From a checkpoint of a small mixture-of-experts model trained on Wikipedia: width 128.
Below are experts of layer 5 (counted from 0) of a mixture-of-experts language model. Rows are named router (the router's row for the expert), gate (a neuron's input weights, with its number), up (a neuron's input weights, with its number) and show model dimensions 0-127. Each number is 50 + 10 x the weight over its row's rms, rounded and kept within 0 to 99.
After each expert's rows: "comes after" lists some tokens at least twice as common just before its tokens as in all text. This comes from a sample of Wikipedia text that the model never trained on. Tokens count by the router's weight.

# expert 11
router:39 36 62 54 50 63 36 58 54 51 44 46 48 54 56 53 59 59 31 51 51 61 42 52 60 54 56 46 54 49 57 49 61 54 50 55 64 38 36 72 39 65 57 72 56 37 56 52 56 55 54 60 57 55 42 38 60 32 61 60 48 60 53 45 58 45 29 36 53 47 63 47 37 40 54 45 43 52 51 39 58 51 42 48 63 65 67 41 45 54 49 46 54 27 59 43 48 31 30 50 45 32 42 33 35 74 69 63 57 53 68 60 53 50 47 68 42 41 52 47 38 44 56 44 38 60 56 51
gate0:65 37 50 56 55 41 45 53 64 34 52 55 69 50 53 52 56 39 41 37 49 60 50 47 49 36 68 32 34 42 32 42 42 51 54 27 52 42 59 51 41 46 46 43 48 81 43 48 74 50 50 36 60 58 50 33 36 50 38 50 50 55 41 34 49 32 41 50 51 46 58 55 50 50 67 59 52 44 46 63 40 41 37 39 57 50 44 54 48 41 51 47 57 51 51 61 52 55 32 62 50 50 53 35 50 62 49 71 42 40 62 50 66 49 44 43 62 62 32 39 54 35 56 61 62 49 55 67
up0:57 54 46 70 41 43 56 44 28 33 50 60 55 52 54 61 45 40 40 32 57 63 44 47 46 49 49 58 43 49 49 53 46 47 37 53 68 44 60 72 30 57 45 51 40 47 50 43 42 45 50 44 59 26 44 45 28 64 47 50 38 57 64 45 61 47 41 29 52 62 43 40 44 56 57 44 59 49 52 35 59 51 38 48 62 36 37 54 35 43 65 48 42 57 63 46 62 74 40 65 38 45 30 39 37 45 55 50 42 49 41 50 47 67 52 52 51 54 40 54 63 56 40 31 52 37 58 42
comes after: " C", " c", " P", "C", " p", " "

# expert 5
router:47 40 66 59 40 54 49 58 50 39 69 46 52 49 55 62 48 48 40 36 51 65 50 52 66 51 61 54 50 55 55 56 39 42 64 56 62 48 47 59 43 59 49 58 71 60 54 50 54 44 56 41 65 42 40 50 62 44 54 66 45 57 50 43 43 41 28 54 56 35 66 36 31 55 54 52 47 35 56 48 53 64 36 53 67 45 57 49 45 48 48 55 59 28 57 35 48 40 34 44 66 32 45 29 43 64 60 57 45 71 49 60 43 54 34 65 57 53 36 29 48 41 42 47 50 62 37 57
gate0:48 34 37 50 61 44 54 54 55 59 45 56 71 66 71 68 53 61 53 41 52 46 53 57 56 41 35 36 37 64 46 40 69 57 45 71 62 47 69 33 55 36 52 56 33 47 54 44 57 45 53 58 50 49 49 37 52 28 64 53 67 56 60 71 53 54 38 47 60 37 53 48 57 51 38 48 46 27 34 46 47 45 59 62 45 55 64 49 53 50 49 52 57 46 47 53 46 56 44 53 33 58 46 49 39 36 62 64 63 54 49 52 52 56 42 50 49 68 49 50 72 49 48 50 27 46 58 39
up0:73 34 48 43 46 53 64 44 42 71 41 52 47 54 69 38 49 42 61 39 36 67 40 46 52 58 49 53 50 49 51 34 53 44 48 51 53 48 48 55 54 57 53 47 56 39 57 30 34 37 31 51 39 56 44 53 36 40 55 43 45 46 52 65 49 65 61 52 53 33 37 51 40 51 61 32 49 59 40 59 45 55 56 56 39 41 55 54 48 35 65 44 43 60 51 51 69 63 57 58 53 51 43 26 44 45 59 74 60 54 73 43 48 53 50 40 43 55 51 78 55 42 40 60 57 40 43 45
comes after: " the", " The", "1", " of", "The", " his"

# expert 4
router:36 46 71 60 52 48 43 59 66 51 59 52 69 54 44 47 64 66 23 48 37 54 53 49 56 45 50 40 45 48 60 69 35 44 46 58 54 45 43 47 33 54 52 77 60 62 48 32 46 51 47 46 60 50 41 44 62 27 59 61 47 55 47 46 38 49 33 34 44 52 63 48 48 50 27 52 49 33 50 58 37 60 51 58 54 57 54 57 56 47 35 53 65 32 56 52 56 48 42 60 49 35 43 39 46 53 63 58 65 54 39 56 55 51 37 60 28 51 52 38 42 45 48 43 33 52 48 53
gate0:39 59 28 55 48 45 46 45 74 58 49 52 56 45 44 63 34 56 35 56 39 63 60 65 47 77 49 33 49 41 44 43 54 46 54 51 59 38 59 49 47 48 38 71 56 46 41 46 34 54 43 47 48 60 37 24 56 49 50 42 54 51 57 44 45 42 52 37 49 54 52 48 52 55 42 52 49 35 58 57 45 52 56 59 37 50 52 50 64 68 43 70 52 50 49 50 54 58 35 53 45 45 62 58 61 55 49 32 58 39 40 64 36 62 54 45 44 66 38 43 50 63 60 32 46 64 73 70
up0:47 46 57 58 53 41 40 44 68 46 60 55 56 60 45 46 39 40 51 47 49 48 58 55 51 67 53 57 50 53 74 48 45 44 46 54 60 58 45 44 71 38 50 54 64 57 58 37 42 53 32 45 20 51 52 30 68 30 55 54 46 40 55 57 58 59 58 47 39 59 54 31 38 59 36 68 50 46 57 59 47 50 55 42 45 47 49 51 37 22 32 52 53 51 37 40 41 64 40 48 49 58 59 41 61 53 42 60 61 34 43 58 61 46 52 48 52 65 57 58 24 47 42 44 58 46 43 35
comes after: "-", " (", "9", "ed", ":", "8"

# expert 25
router:28 37 43 46 48 48 40 64 39 39 62 53 65 49 61 58 65 48 39 47 44 58 49 42 59 46 49 26 56 46 52 39 48 49 69 48 52 51 56 55 31 54 54 64 46 64 48 48 59 44 57 53 57 56 44 55 60 34 69 54 55 47 50 43 38 48 24 43 58 32 58 56 35 41 46 45 36 50 50 48 62 49 50 57 44 60 55 67 47 55 25 47 50 45 58 36 55 58 45 61 57 33 65 50 53 53 82 54 50 56 60 43 26 52 43 70 44 52 40 50 39 41 49 50 47 59 46 60
gate0:45 40 60 59 45 47 47 51 68 41 69 40 50 61 66 45 50 46 54 57 65 46 58 42 46 27 63 53 47 43 52 55 64 48 54 48 47 56 40 57 40 43 43 50 62 54 64 51 57 61 50 33 58 38 22 35 44 35 50 70 48 60 43 49 53 50 55 52 56 50 53 46 44 43 38 43 48 47 31 59 54 70 70 54 42 57 62 57 37 52 33 60 73 46 36 60 56 38 35 62 54 59 59 44 58 53 59 57 61 43 54 52 39 47 27 66 36 55 34 62 39 53 62 49 46 43 54 53
up0:49 70 33 51 63 51 29 49 43 59 54 68 62 49 35 58 52 57 42 41 48 32 38 55 54 62 32 56 41 63 48 68 43 61 64 50 47 59 62 42 55 55 48 44 63 56 45 52 33 28 56 64 58 48 55 56 52 49 49 57 39 33 56 51 29 44 45 49 59 61 49 51 54 52 54 61 43 55 56 38 50 58 37 42 53 27 46 36 47 43 59 56 47 47 56 51 50 59 51 45 52 41 40 51 30 45 27 40 44 66 37 62 64 65 68 41 53 28 45 35 52 56 56 42 46 48 52 61
comes after: ",", "s", ".", " well", " served", " known"

# expert 24
router:47 42 54 58 48 67 47 55 58 38 63 38 60 50 57 63 49 63 34 57 37 62 49 64 58 60 67 47 53 57 51 47 41 34 53 47 71 69 50 84 40 64 48 56 61 48 44 47 61 51 62 46 56 49 47 52 66 49 66 46 42 67 50 38 38 50 24 40 50 49 62 56 42 62 50 54 45 55 51 57 51 58 35 55 51 57 54 56 54 59 43 40 55 28 61 44 57 39 44 44 53 40 54 44 54 60 68 55 49 40 50 56 37 61 55 73 53 56 43 35 50 42 43 58 61 58 50 74
gate0:60 60 54 63 46 41 46 59 29 45 50 45 43 43 74 42 49 61 42 56 49 32 58 39 49 56 48 58 52 75 36 58 35 39 46 65 67 55 42 44 47 55 44 45 54 59 50 55 52 48 59 50 61 42 47 69 55 49 46 48 47 40 48 32 47 47 61 72 37 36 67 44 51 53 60 29 41 43 45 55 71 57 27 53 54 59 56 39 38 59 53 54 61 49 57 34 29 46 42 47 53 52 43 23 38 45 48 44 54 57 48 59 38 51 36 51 52 56 44 25 47 55 55 48 53 45 38 49
up0:45 58 55 62 40 43 28 52 61 54 37 51 58 51 56 58 58 52 53 45 56 60 28 58 57 62 56 58 73 42 56 46 47 29 51 50 56 42 49 53 64 34 58 49 55 50 43 63 41 36 40 70 47 63 43 49 42 45 54 48 62 63 60 59 44 62 50 47 42 68 50 55 67 50 47 62 60 37 56 60 47 44 50 56 52 78 68 39 67 27 37 40 67 51 56 40 52 49 44 48 68 52 45 67 51 43 50 46 67 44 58 37 53 54 58 54 51 29 37 65 47 61 53 47 45 47 59 57
comes after: " The", " the", ".", " that", "The", " where"

# expert 17
router:50 44 40 54 46 64 47 65 53 52 56 48 69 51 41 46 71 47 50 58 45 52 52 56 66 51 44 33 54 48 46 64 40 48 67 49 47 38 46 73 49 49 39 56 52 67 29 51 55 42 50 55 62 64 49 42 54 51 57 53 53 61 66 51 44 50 34 48 61 38 66 49 48 45 19 40 43 52 47 57 42 44 42 58 51 58 56 38 58 51 41 48 63 18 67 42 59 42 40 53 40 26 41 48 49 65 67 52 55 60 57 55 54 52 40 56 38 57 49 51 57 49 60 56 55 68 59 70
gate0:29 49 38 48 50 66 52 47 54 59 48 48 53 67 52 60 62 61 53 46 53 47 67 45 43 45 55 72 60 50 58 50 58 59 54 57 43 37 48 69 36 44 50 51 56 48 60 21 55 62 36 43 59 55 43 41 51 52 57 69 30 50 41 52 54 46 47 31 54 25 56 62 66 46 51 57 54 47 59 46 37 51 58 39 41 65 67 48 47 47 56 40 62 33 48 40 54 38 52 68 56 34 40 51 46 58 51 51 51 46 53 52 46 36 55 68 67 54 65 59 56 52 47 43 29 37 62 64
up0:34 60 41 43 59 48 56 66 51 43 54 46 42 39 45 37 36 53 63 67 35 46 58 52 48 46 48 52 63 67 56 42 60 38 72 43 56 53 50 64 53 48 48 53 56 58 56 55 61 38 51 46 62 44 38 43 53 45 46 50 58 41 59 58 66 28 49 28 45 46 32 64 53 62 36 51 32 54 53 50 47 50 28 45 43 52 69 56 63 62 47 51 66 33 68 31 49 42 53 76 52 54 40 53 39 44 58 37 35 55 39 53 41 49 49 45 61 26 45 50 54 57 46 43 52 41 53 54
comes after: " was", " is", " were", " be", " he", " been"

# expert 3
router:28 48 51 52 52 72 49 62 46 48 55 48 59 51 42 48 57 65 51 47 59 59 46 49 69 55 54 36 42 44 47 58 44 31 57 58 53 57 49 70 41 66 59 61 54 39 55 33 55 45 52 66 59 51 48 51 65 51 49 50 36 40 36 54 55 47 39 41 59 35 65 50 42 41 25 47 43 56 48 55 49 43 42 66 58 61 60 48 41 60 28 48 57 27 70 47 57 35 33 53 46 28 50 47 58 59 50 49 66 55 61 62 52 56 50 62 34 54 55 37 36 36 62 52 51 61 50 59
gate0:60 46 64 55 42 60 27 48 68 61 36 46 32 49 52 79 63 46 39 54 33 56 49 43 59 61 72 66 61 64 57 49 45 56 47 39 65 69 42 57 50 50 58 53 53 40 45 63 67 26 59 60 62 49 36 46 49 47 47 55 50 64 35 49 66 50 39 49 62 50 57 47 49 62 57 46 54 45 45 46 52 69 26 51 50 51 64 32 50 46 51 42 44 44 47 46 47 44 37 41 41 56 41 48 58 42 55 47 50 51 49 50 43 54 47 63 51 32 47 44 45 47 27 57 50 46 54 70
up0:36 63 54 48 44 51 37 45 53 53 54 49 59 53 30 45 53 40 52 31 56 51 42 57 60 41 47 36 51 50 31 47 36 49 45 50 28 41 45 51 44 51 46 61 63 51 61 60 41 69 47 42 70 41 53 50 35 47 51 49 60 43 65 64 28 58 56 70 43 40 50 36 48 51 42 27 33 57 23 65 44 51 62 55 63 46 45 55 62 35 62 48 59 46 47 67 49 57 70 44 50 53 50 57 42 50 41 51 72 56 39 64 57 45 53 39 49 55 43 46 57 67 63 48 54 49 39 40
comes after: "'", " as", " is", " with", " of", " a"

# expert 22
router:42 48 52 46 52 56 40 48 63 27 62 47 72 48 42 53 56 58 48 45 38 48 59 57 64 54 43 44 55 51 51 58 55 40 57 56 63 61 45 65 38 47 62 67 64 48 41 48 67 52 60 44 56 50 43 45 59 49 59 45 45 65 60 46 39 41 29 37 59 58 59 51 53 40 50 51 37 46 45 59 54 58 39 56 59 56 47 62 47 47 42 51 68 18 55 38 59 44 33 52 52 19 51 49 55 67 62 50 56 41 54 49 50 74 54 66 58 53 45 36 36 42 43 42 55 73 49 55
gate0:28 52 46 47 56 54 62 43 73 45 58 55 34 58 36 34 50 53 57 46 50 52 31 53 55 62 47 33 59 59 45 79 56 61 66 53 58 55 54 55 66 56 42 46 60 58 53 53 51 49 61 35 44 61 18 57 47 54 55 53 62 42 41 32 54 44 48 46 51 65 47 43 48 42 51 49 45 58 56 54 46 42 59 58 51 56 42 67 66 48 57 54 63 48 38 34 52 36 36 57 29 64 35 50 47 47 53 48 54 60 64 46 52 51 54 35 57 48 55 42 30 46 59 64 44 41 29 58
up0:55 62 67 46 49 50 46 33 62 35 72 47 46 64 56 51 48 57 50 43 38 56 45 55 60 46 56 15 47 39 52 49 44 42 53 45 69 67 39 53 68 54 48 37 54 44 41 49 42 42 49 44 45 40 50 41 49 48 63 37 58 37 73 43 46 63 47 37 32 54 39 52 52 50 52 58 62 50 71 38 54 40 62 50 68 55 58 54 66 60 43 51 48 65 36 47 45 57 65 57 42 47 49 56 62 47 44 62 51 54 55 58 39 57 53 53 46 45 53 49 31 42 38 40 40 78 53 37
comes after: " |", "|", "---|---|---|---|", " United", "|---|---|---|", " Total"

# expert 21
router:43 35 49 61 58 51 46 67 54 44 68 48 61 59 45 50 65 61 40 41 43 44 40 47 79 42 62 52 52 44 63 59 44 53 55 58 55 54 51 68 43 56 51 55 61 49 41 36 54 54 53 45 57 43 32 65 70 45 65 52 46 68 72 60 46 41 25 45 63 33 57 41 42 68 38 53 39 45 62 60 55 55 48 64 65 54 55 61 38 49 36 39 62 55 43 44 58 42 48 55 50 34 52 50 48 69 60 51 56 55 56 53 40 69 40 52 41 56 50 47 34 44 41 46 44 63 42 59
gate0:39 51 63 47 52 51 51 49 62 53 37 53 58 53 45 37 68 72 45 74 42 48 35 43 49 52 44 44 48 38 40 45 51 61 60 72 53 26 52 52 42 54 50 60 56 41 40 43 37 76 68 55 44 56 64 61 36 52 46 61 44 57 49 41 67 33 35 54 45 49 55 60 48 42 55 37 50 30 45 62 48 47 63 43 67 55 46 63 36 34 48 41 45 45 53 43 63 57 46 47 45 43 27 43 56 58 55 58 64 62 58 32 41 54 44 50 45 54 58 40 42 60 52 45 43 51 37 40
up0:71 45 47 47 44 55 50 57 55 56 60 55 52 48 49 53 06 49 63 51 44 51 53 48 38 69 39 57 71 57 59 46 62 48 53 50 60 40 50 52 59 56 36 47 48 56 48 39 77 41 55 48 51 38 42 47 44 53 35 51 50 47 51 38 38 62 40 40 56 55 45 65 40 44 62 57 69 64 34 77 51 46 45 48 37 47 52 60 53 61 55 51 41 38 48 51 36 42 45 46 49 57 62 52 47 64 62 46 62 46 50 81 56 56 47 49 54 41 47 43 59 55 51 40 51 67 40 45
comes after: "\n", " Al", " non", " co", "al", " anti"

# expert 2
router:39 59 46 46 60 61 43 73 64 35 52 35 55 64 46 57 59 60 27 58 54 62 54 44 55 69 47 43 62 47 43 53 44 49 53 43 51 42 55 60 45 53 53 70 52 47 49 49 50 51 57 61 53 42 59 56 56 36 59 47 28 58 56 49 58 38 34 45 63 39 63 51 53 52 53 52 29 49 44 50 57 41 39 50 68 64 57 42 50 48 38 45 64 13 68 42 61 50 41 44 59 47 46 46 40 69 55 45 62 50 53 62 54 69 40 59 41 50 45 45 39 50 62 45 53 72 51 61
gate0:61 57 50 49 37 56 67 49 63 33 49 35 43 57 53 42 52 55 48 37 58 44 49 50 60 30 51 50 49 56 50 52 34 63 57 53 61 49 61 53 53 41 46 62 59 46 46 38 57 56 33 47 37 34 44 35 59 12 52 55 53 41 49 62 47 50 52 48 36 70 53 56 63 57 49 45 42 54 34 38 52 56 45 60 72 56 59 53 55 69 40 57 45 45 51 58 65 38 52 45 61 53 53 21 52 44 60 40 49 25 62 59 49 61 49 41 45 60 49 53 48 60 38 51 51 64 49 35
up0:51 47 62 37 38 65 62 55 35 54 46 67 51 55 52 64 66 37 60 31 51 74 49 62 43 45 44 64 58 47 40 56 61 62 53 37 35 46 45 47 51 42 52 35 49 41 71 64 58 65 45 48 43 57 53 45 58 55 52 71 37 49 36 53 48 46 55 35 52 50 54 32 57 51 42 35 37 64 53 52 55 54 47 54 46 36 67 24 50 42 49 40 44 68 59 43 46 53 67 60 47 49 48 55 32 35 56 38 56 52 51 31 52 50 43 47 59 39 58 36 34 47 44 41 51 52 34 56
comes after: " ", " (", " re", " /", " di", " p"

# expert 6
router:45 38 54 55 54 65 38 55 61 38 56 52 75 49 46 53 59 57 28 52 51 48 56 52 55 39 54 42 46 43 53 62 46 41 52 51 62 55 54 64 40 50 51 84 55 45 32 38 56 45 60 56 60 48 35 38 63 33 53 56 42 59 50 45 56 40 31 42 45 43 57 53 51 42 52 50 38 39 52 50 45 60 47 59 56 55 47 52 41 52 40 55 55 14 64 38 61 42 45 57 57 26 42 48 53 62 64 63 66 51 54 61 44 65 36 63 41 58 46 42 48 49 43 44 46 62 46 69
gate0:49 52 49 49 43 49 30 61 53 46 59 49 55 47 40 69 42 40 39 65 39 47 45 70 65 54 48 36 57 52 49 50 56 52 50 46 53 44 58 53 56 56 31 60 56 49 52 50 62 59 42 43 55 51 48 49 50 42 60 54 50 57 47 49 39 48 29 30 53 28 73 48 53 54 53 62 31 44 46 56 43 28 55 45 36 49 52 74 46 43 47 52 55 25 56 42 53 52 53 57 60 38 59 41 55 53 54 54 53 62 41 65 46 66 73 57 22 44 31 32 41 50 68 46 55 43 59 52
up0:46 34 57 58 61 44 63 60 65 59 60 49 44 55 59 34 58 50 53 42 41 62 53 26 46 43 63 50 39 56 41 64 38 48 54 50 47 52 39 59 49 49 62 38 63 50 46 43 54 46 68 67 55 50 50 50 64 60 34 48 47 48 48 50 67 45 77 62 53 67 40 51 50 50 31 32 69 63 57 50 49 61 49 49 70 55 53 43 57 57 50 42 50 64 41 63 64 45 54 39 35 62 52 68 40 59 44 31 47 55 62 40 61 51 39 48 74 58 61 63 53 43 56 49 46 58 50 57
comes after: " |", ":", ")", "5", "3", "4"

# expert 10
router:39 46 52 58 60 47 52 58 76 40 66 44 62 50 58 53 54 63 24 55 39 58 51 35 63 42 52 44 39 55 41 61 37 57 55 66 51 52 42 58 45 49 55 69 53 54 46 35 56 50 44 42 58 40 37 57 47 43 69 53 37 56 56 43 58 36 37 51 56 58 62 50 47 45 44 58 43 53 52 51 41 68 34 67 56 74 44 45 49 44 50 39 50 39 59 48 51 44 34 56 58 35 50 33 31 55 49 50 54 58 66 53 44 54 41 67 25 59 70 40 49 45 67 51 43 58 37 56
gate0:57 48 51 54 52 50 65 52 50 60 36 43 46 66 61 42 63 60 55 45 46 42 38 44 52 47 60 59 51 69 71 46 51 23 49 43 49 35 41 68 45 41 63 58 33 59 45 33 38 42 41 54 41 52 37 47 61 48 68 60 57 39 47 42 45 51 58 58 73 39 44 49 40 48 65 52 60 55 58 51 44 39 42 46 68 55 52 29 45 61 38 48 50 43 46 42 51 21 43 41 63 42 49 43 47 47 63 49 44 46 55 70 44 58 28 48 49 52 54 50 28 56 59 61 38 50 55 55
up0:58 65 61 56 50 63 54 42 62 53 64 54 34 57 56 50 58 48 44 44 39 39 39 47 21 42 53 42 69 56 54 61 35 56 57 46 46 52 51 60 43 36 49 61 60 40 74 53 47 30 47 57 54 56 49 57 49 39 45 36 62 42 52 30 41 62 46 38 46 30 59 56 56 44 47 50 46 52 50 56 49 44 36 51 59 70 51 52 48 61 57 30 58 49 60 35 40 30 44 59 28 51 49 33 65 56 47 68 60 61 58 62 53 49 55 47 63 51 64 51 43 56 68 44 53 56 32 53
comes after: "-", "==", ":", "\n", "===", " •"

# expert 23
router:35 36 45 53 50 58 48 63 63 28 63 46 67 52 44 54 57 63 46 52 53 56 36 56 65 43 58 42 56 42 60 61 42 48 55 58 60 53 51 79 45 56 41 49 56 52 38 45 56 57 57 46 50 38 30 48 76 49 73 53 56 44 58 50 55 54 51 38 53 28 63 46 42 43 57 40 48 43 48 50 51 48 50 60 53 56 54 51 44 39 19 49 63 35 55 35 60 45 36 53 45 41 49 43 55 63 66 61 55 58 54 52 38 70 41 59 52 60 35 47 39 36 48 53 60 58 40 66
gate0:56 58 46 40 66 60 41 53 53 63 51 45 51 48 47 49 40 53 37 37 44 67 62 57 72 53 46 69 61 55 54 37 55 53 35 56 55 52 53 57 20 51 58 55 49 57 49 61 49 49 46 44 51 60 54 39 50 39 38 43 37 59 47 58 65 51 45 50 61 42 71 37 55 47 44 43 47 58 66 44 50 60 49 49 47 57 56 39 59 51 65 47 56 30 61 55 45 31 60 44 51 38 66 56 40 61 55 61 55 41 79 44 44 48 66 58 51 37 64 49 77 43 50 28 43 57 64 45
up0:59 55 46 53 42 52 50 39 82 51 45 50 46 58 48 70 56 55 48 43 48 37 41 43 52 58 55 69 46 42 44 35 52 60 39 43 75 47 49 52 34 61 75 56 55 45 32 53 41 44 52 54 53 53 27 38 71 50 45 35 49 49 52 40 44 44 53 65 57 52 55 38 61 44 71 47 49 41 36 53 43 54 54 45 47 39 55 37 55 47 37 64 50 42 49 34 58 51 70 49 50 39 41 41 42 63 55 59 54 30 51 40 74 55 63 49 50 53 36 54 60 53 51 63 43 45 40 40
comes after: ",", " in", " and", " of", " to", " a"

# expert 16
router:34 42 55 51 52 63 58 57 49 34 53 48 65 52 55 60 61 45 27 47 46 59 51 51 55 55 48 38 58 53 54 53 50 44 56 62 59 35 46 68 48 61 50 64 63 44 53 36 56 48 61 52 58 40 35 46 66 42 61 62 53 55 53 48 46 36 44 36 50 39 58 35 40 54 43 46 46 47 38 61 50 51 46 52 59 54 58 42 55 46 31 42 69 23 56 38 60 46 35 50 58 33 48 44 38 63 60 45 62 54 47 54 41 64 26 73 33 38 37 28 42 40 55 46 51 60 42 61
gate0:46 59 56 56 35 48 46 35 42 49 44 39 67 52 64 44 56 55 46 50 61 64 43 60 54 41 58 59 61 31 49 51 51 52 38 38 72 43 44 49 42 39 60 62 72 37 51 46 71 47 35 63 27 45 61 54 53 53 61 33 65 41 58 64 53 40 38 59 32 33 48 45 60 52 46 25 50 42 45 54 62 59 51 56 59 28 51 53 45 34 41 55 43 47 43 54 49 39 62 68 49 58 51 48 45 49 45 50 43 61 46 51 47 54 69 53 65 52 36 60 36 35 40 61 52 42 50 45
up0:58 53 54 57 47 35 28 37 66 46 49 37 67 40 47 50 50 41 43 52 55 49 41 45 62 57 51 26 48 39 51 63 36 50 37 46 67 51 31 60 55 39 46 52 47 60 51 66 37 43 34 56 49 59 35 72 45 55 53 38 65 39 38 50 62 68 47 82 45 44 53 38 44 58 36 51 47 60 51 32 43 57 62 45 51 50 37 68 57 59 42 51 51 54 61 55 40 58 50 65 61 51 58 45 57 48 46 52 54 58 31 37 56 62 36 49 46 43 47 57 59 37 36 51 48 46 38 59
comes after: " ", "-", " (", "born", " de", " December"

# expert 28
router:42 40 61 64 62 54 40 56 52 37 59 42 69 58 47 49 67 47 23 55 49 66 60 49 65 42 50 48 52 47 61 68 41 46 51 63 58 47 50 61 46 56 54 80 46 67 43 46 51 40 51 54 57 44 44 45 55 38 56 51 40 68 44 41 57 49 36 49 45 37 59 50 33 56 48 45 50 47 35 50 45 45 57 58 63 55 63 52 41 55 36 38 60 33 67 42 71 50 46 62 42 31 51 44 54 57 65 52 55 48 46 50 53 59 31 64 41 48 58 32 45 25 43 45 51 53 36 57
gate0:55 48 44 56 65 52 54 52 51 45 69 63 42 56 49 80 47 50 54 58 51 58 49 55 66 69 44 51 58 54 66 55 39 62 62 44 50 52 47 50 38 59 56 39 62 57 59 51 42 51 53 40 68 59 42 73 33 42 49 35 46 44 55 71 44 55 35 50 34 35 68 38 47 51 56 70 48 51 43 43 35 41 45 58 46 47 52 53 61 48 34 67 54 44 48 49 28 49 43 54 51 49 36 32 53 39 40 45 54 58 40 62 36 44 36 44 48 47 63 28 57 54 43 60 43 45 60 63
up0:53 50 58 65 43 41 50 52 59 31 35 42 36 37 56 44 44 51 43 66 55 53 49 46 48 69 48 53 54 51 48 45 71 56 45 37 55 64 52 49 37 43 38 40 43 43 42 55 64 40 37 56 53 53 60 39 60 57 47 56 88 58 49 61 59 63 55 50 40 53 48 62 40 60 59 51 52 51 63 44 50 46 55 31 44 50 48 34 55 41 46 63 49 64 38 51 25 54 51 29 55 57 43 54 37 75 57 53 50 33 72 45 38 42 41 56 60 56 53 61 33 49 54 41 51 58 55 54
comes after: ",", "1", ")", "),", " New", "Early"

# expert 1
router:29 48 64 64 57 57 44 48 52 42 49 59 81 55 52 55 59 65 42 54 45 57 60 39 54 44 48 42 52 44 54 63 43 50 56 46 64 54 50 59 31 53 57 74 65 60 44 40 64 48 62 56 64 48 51 54 49 45 56 58 33 62 54 49 50 32 38 41 50 61 59 56 43 52 47 58 44 48 48 46 49 66 46 68 53 53 58 51 55 56 43 53 64 19 51 44 70 51 34 50 37 30 36 55 35 57 53 48 56 43 56 45 51 68 34 56 40 53 54 34 53 43 40 54 45 74 49 50
gate0:67 35 52 55 48 39 53 53 52 55 51 41 57 52 36 45 59 40 42 59 56 52 50 34 50 52 43 43 70 51 47 63 53 42 51 66 45 49 45 70 51 78 29 43 63 67 44 38 50 56 56 45 53 50 55 53 54 22 63 68 40 45 38 67 48 47 28 50 47 38 53 52 48 41 50 43 41 67 47 52 56 55 51 51 62 68 47 40 52 51 46 79 45 38 52 47 43 50 46 65 49 44 55 34 46 51 47 48 58 76 39 50 38 49 38 58 42 59 54 36 33 60 45 49 57 52 60 65
up0:57 43 49 49 66 55 67 32 56 43 59 39 46 50 76 43 52 62 40 38 56 61 46 36 41 48 49 70 45 55 52 49 55 59 64 44 59 55 48 37 68 59 56 56 61 44 47 47 42 50 53 72 46 24 51 57 53 58 59 52 43 45 55 46 41 50 64 55 63 65 35 33 47 62 52 47 50 45 36 57 41 53 48 66 70 48 62 57 36 54 43 56 47 54 48 63 42 42 34 55 64 41 34 44 45 52 44 44 35 47 40 68 50 47 58 55 59 63 43 43 36 74 51 58 54 44 33 37
comes after: "|", " |", ")", " medal", " place", " /"

# expert 15
router:35 33 50 56 67 58 51 59 67 25 59 50 57 50 42 51 59 59 37 50 47 54 55 39 43 34 52 39 58 42 55 57 50 47 51 57 48 49 39 62 56 60 41 71 53 72 33 53 59 42 63 57 52 48 36 37 69 31 52 51 43 40 56 47 52 43 46 47 44 47 61 44 30 70 61 48 39 52 47 56 53 61 30 63 44 47 49 62 47 38 47 51 69 32 60 28 58 34 28 54 48 48 52 44 54 62 51 52 65 64 51 47 50 53 44 63 50 64 59 49 56 40 41 60 51 57 53 61
gate0:56 43 41 69 62 63 43 60 47 43 41 61 66 26 28 60 52 36 48 50 52 52 40 64 48 58 50 37 43 41 39 49 46 29 54 33 49 25 47 72 46 28 52 55 48 42 50 54 52 54 51 33 49 37 49 47 43 66 53 84 45 53 50 61 56 44 51 56 49 51 40 50 48 40 55 57 52 46 60 47 51 28 41 51 46 71 30 51 52 38 43 51 55 47 47 43 53 60 42 48 65 51 56 47 63 65 45 42 51 60 43 48 40 55 50 64 46 61 42 49 49 47 48 38 39 64 54 58
up0:46 53 42 54 46 50 46 36 40 44 28 51 43 63 59 53 52 38 49 42 28 48 45 61 48 49 34 58 60 44 48 62 44 63 48 47 41 45 53 46 39 54 62 52 43 59 53 48 42 27 71 49 53 36 47 51 43 54 44 45 57 50 56 51 40 24 43 48 53 58 56 52 31 44 40 43 57 72 22 72 60 61 48 56 53 47 52 44 54 67 56 47 25 52 54 46 75 48 49 48 51 56 35 40 48 34 55 35 55 58 57 60 56 65 43 23 53 42 49 47 60 53 66 56 52 50 49 46
comes after: "\n", ".", " =", "==", "t", " =="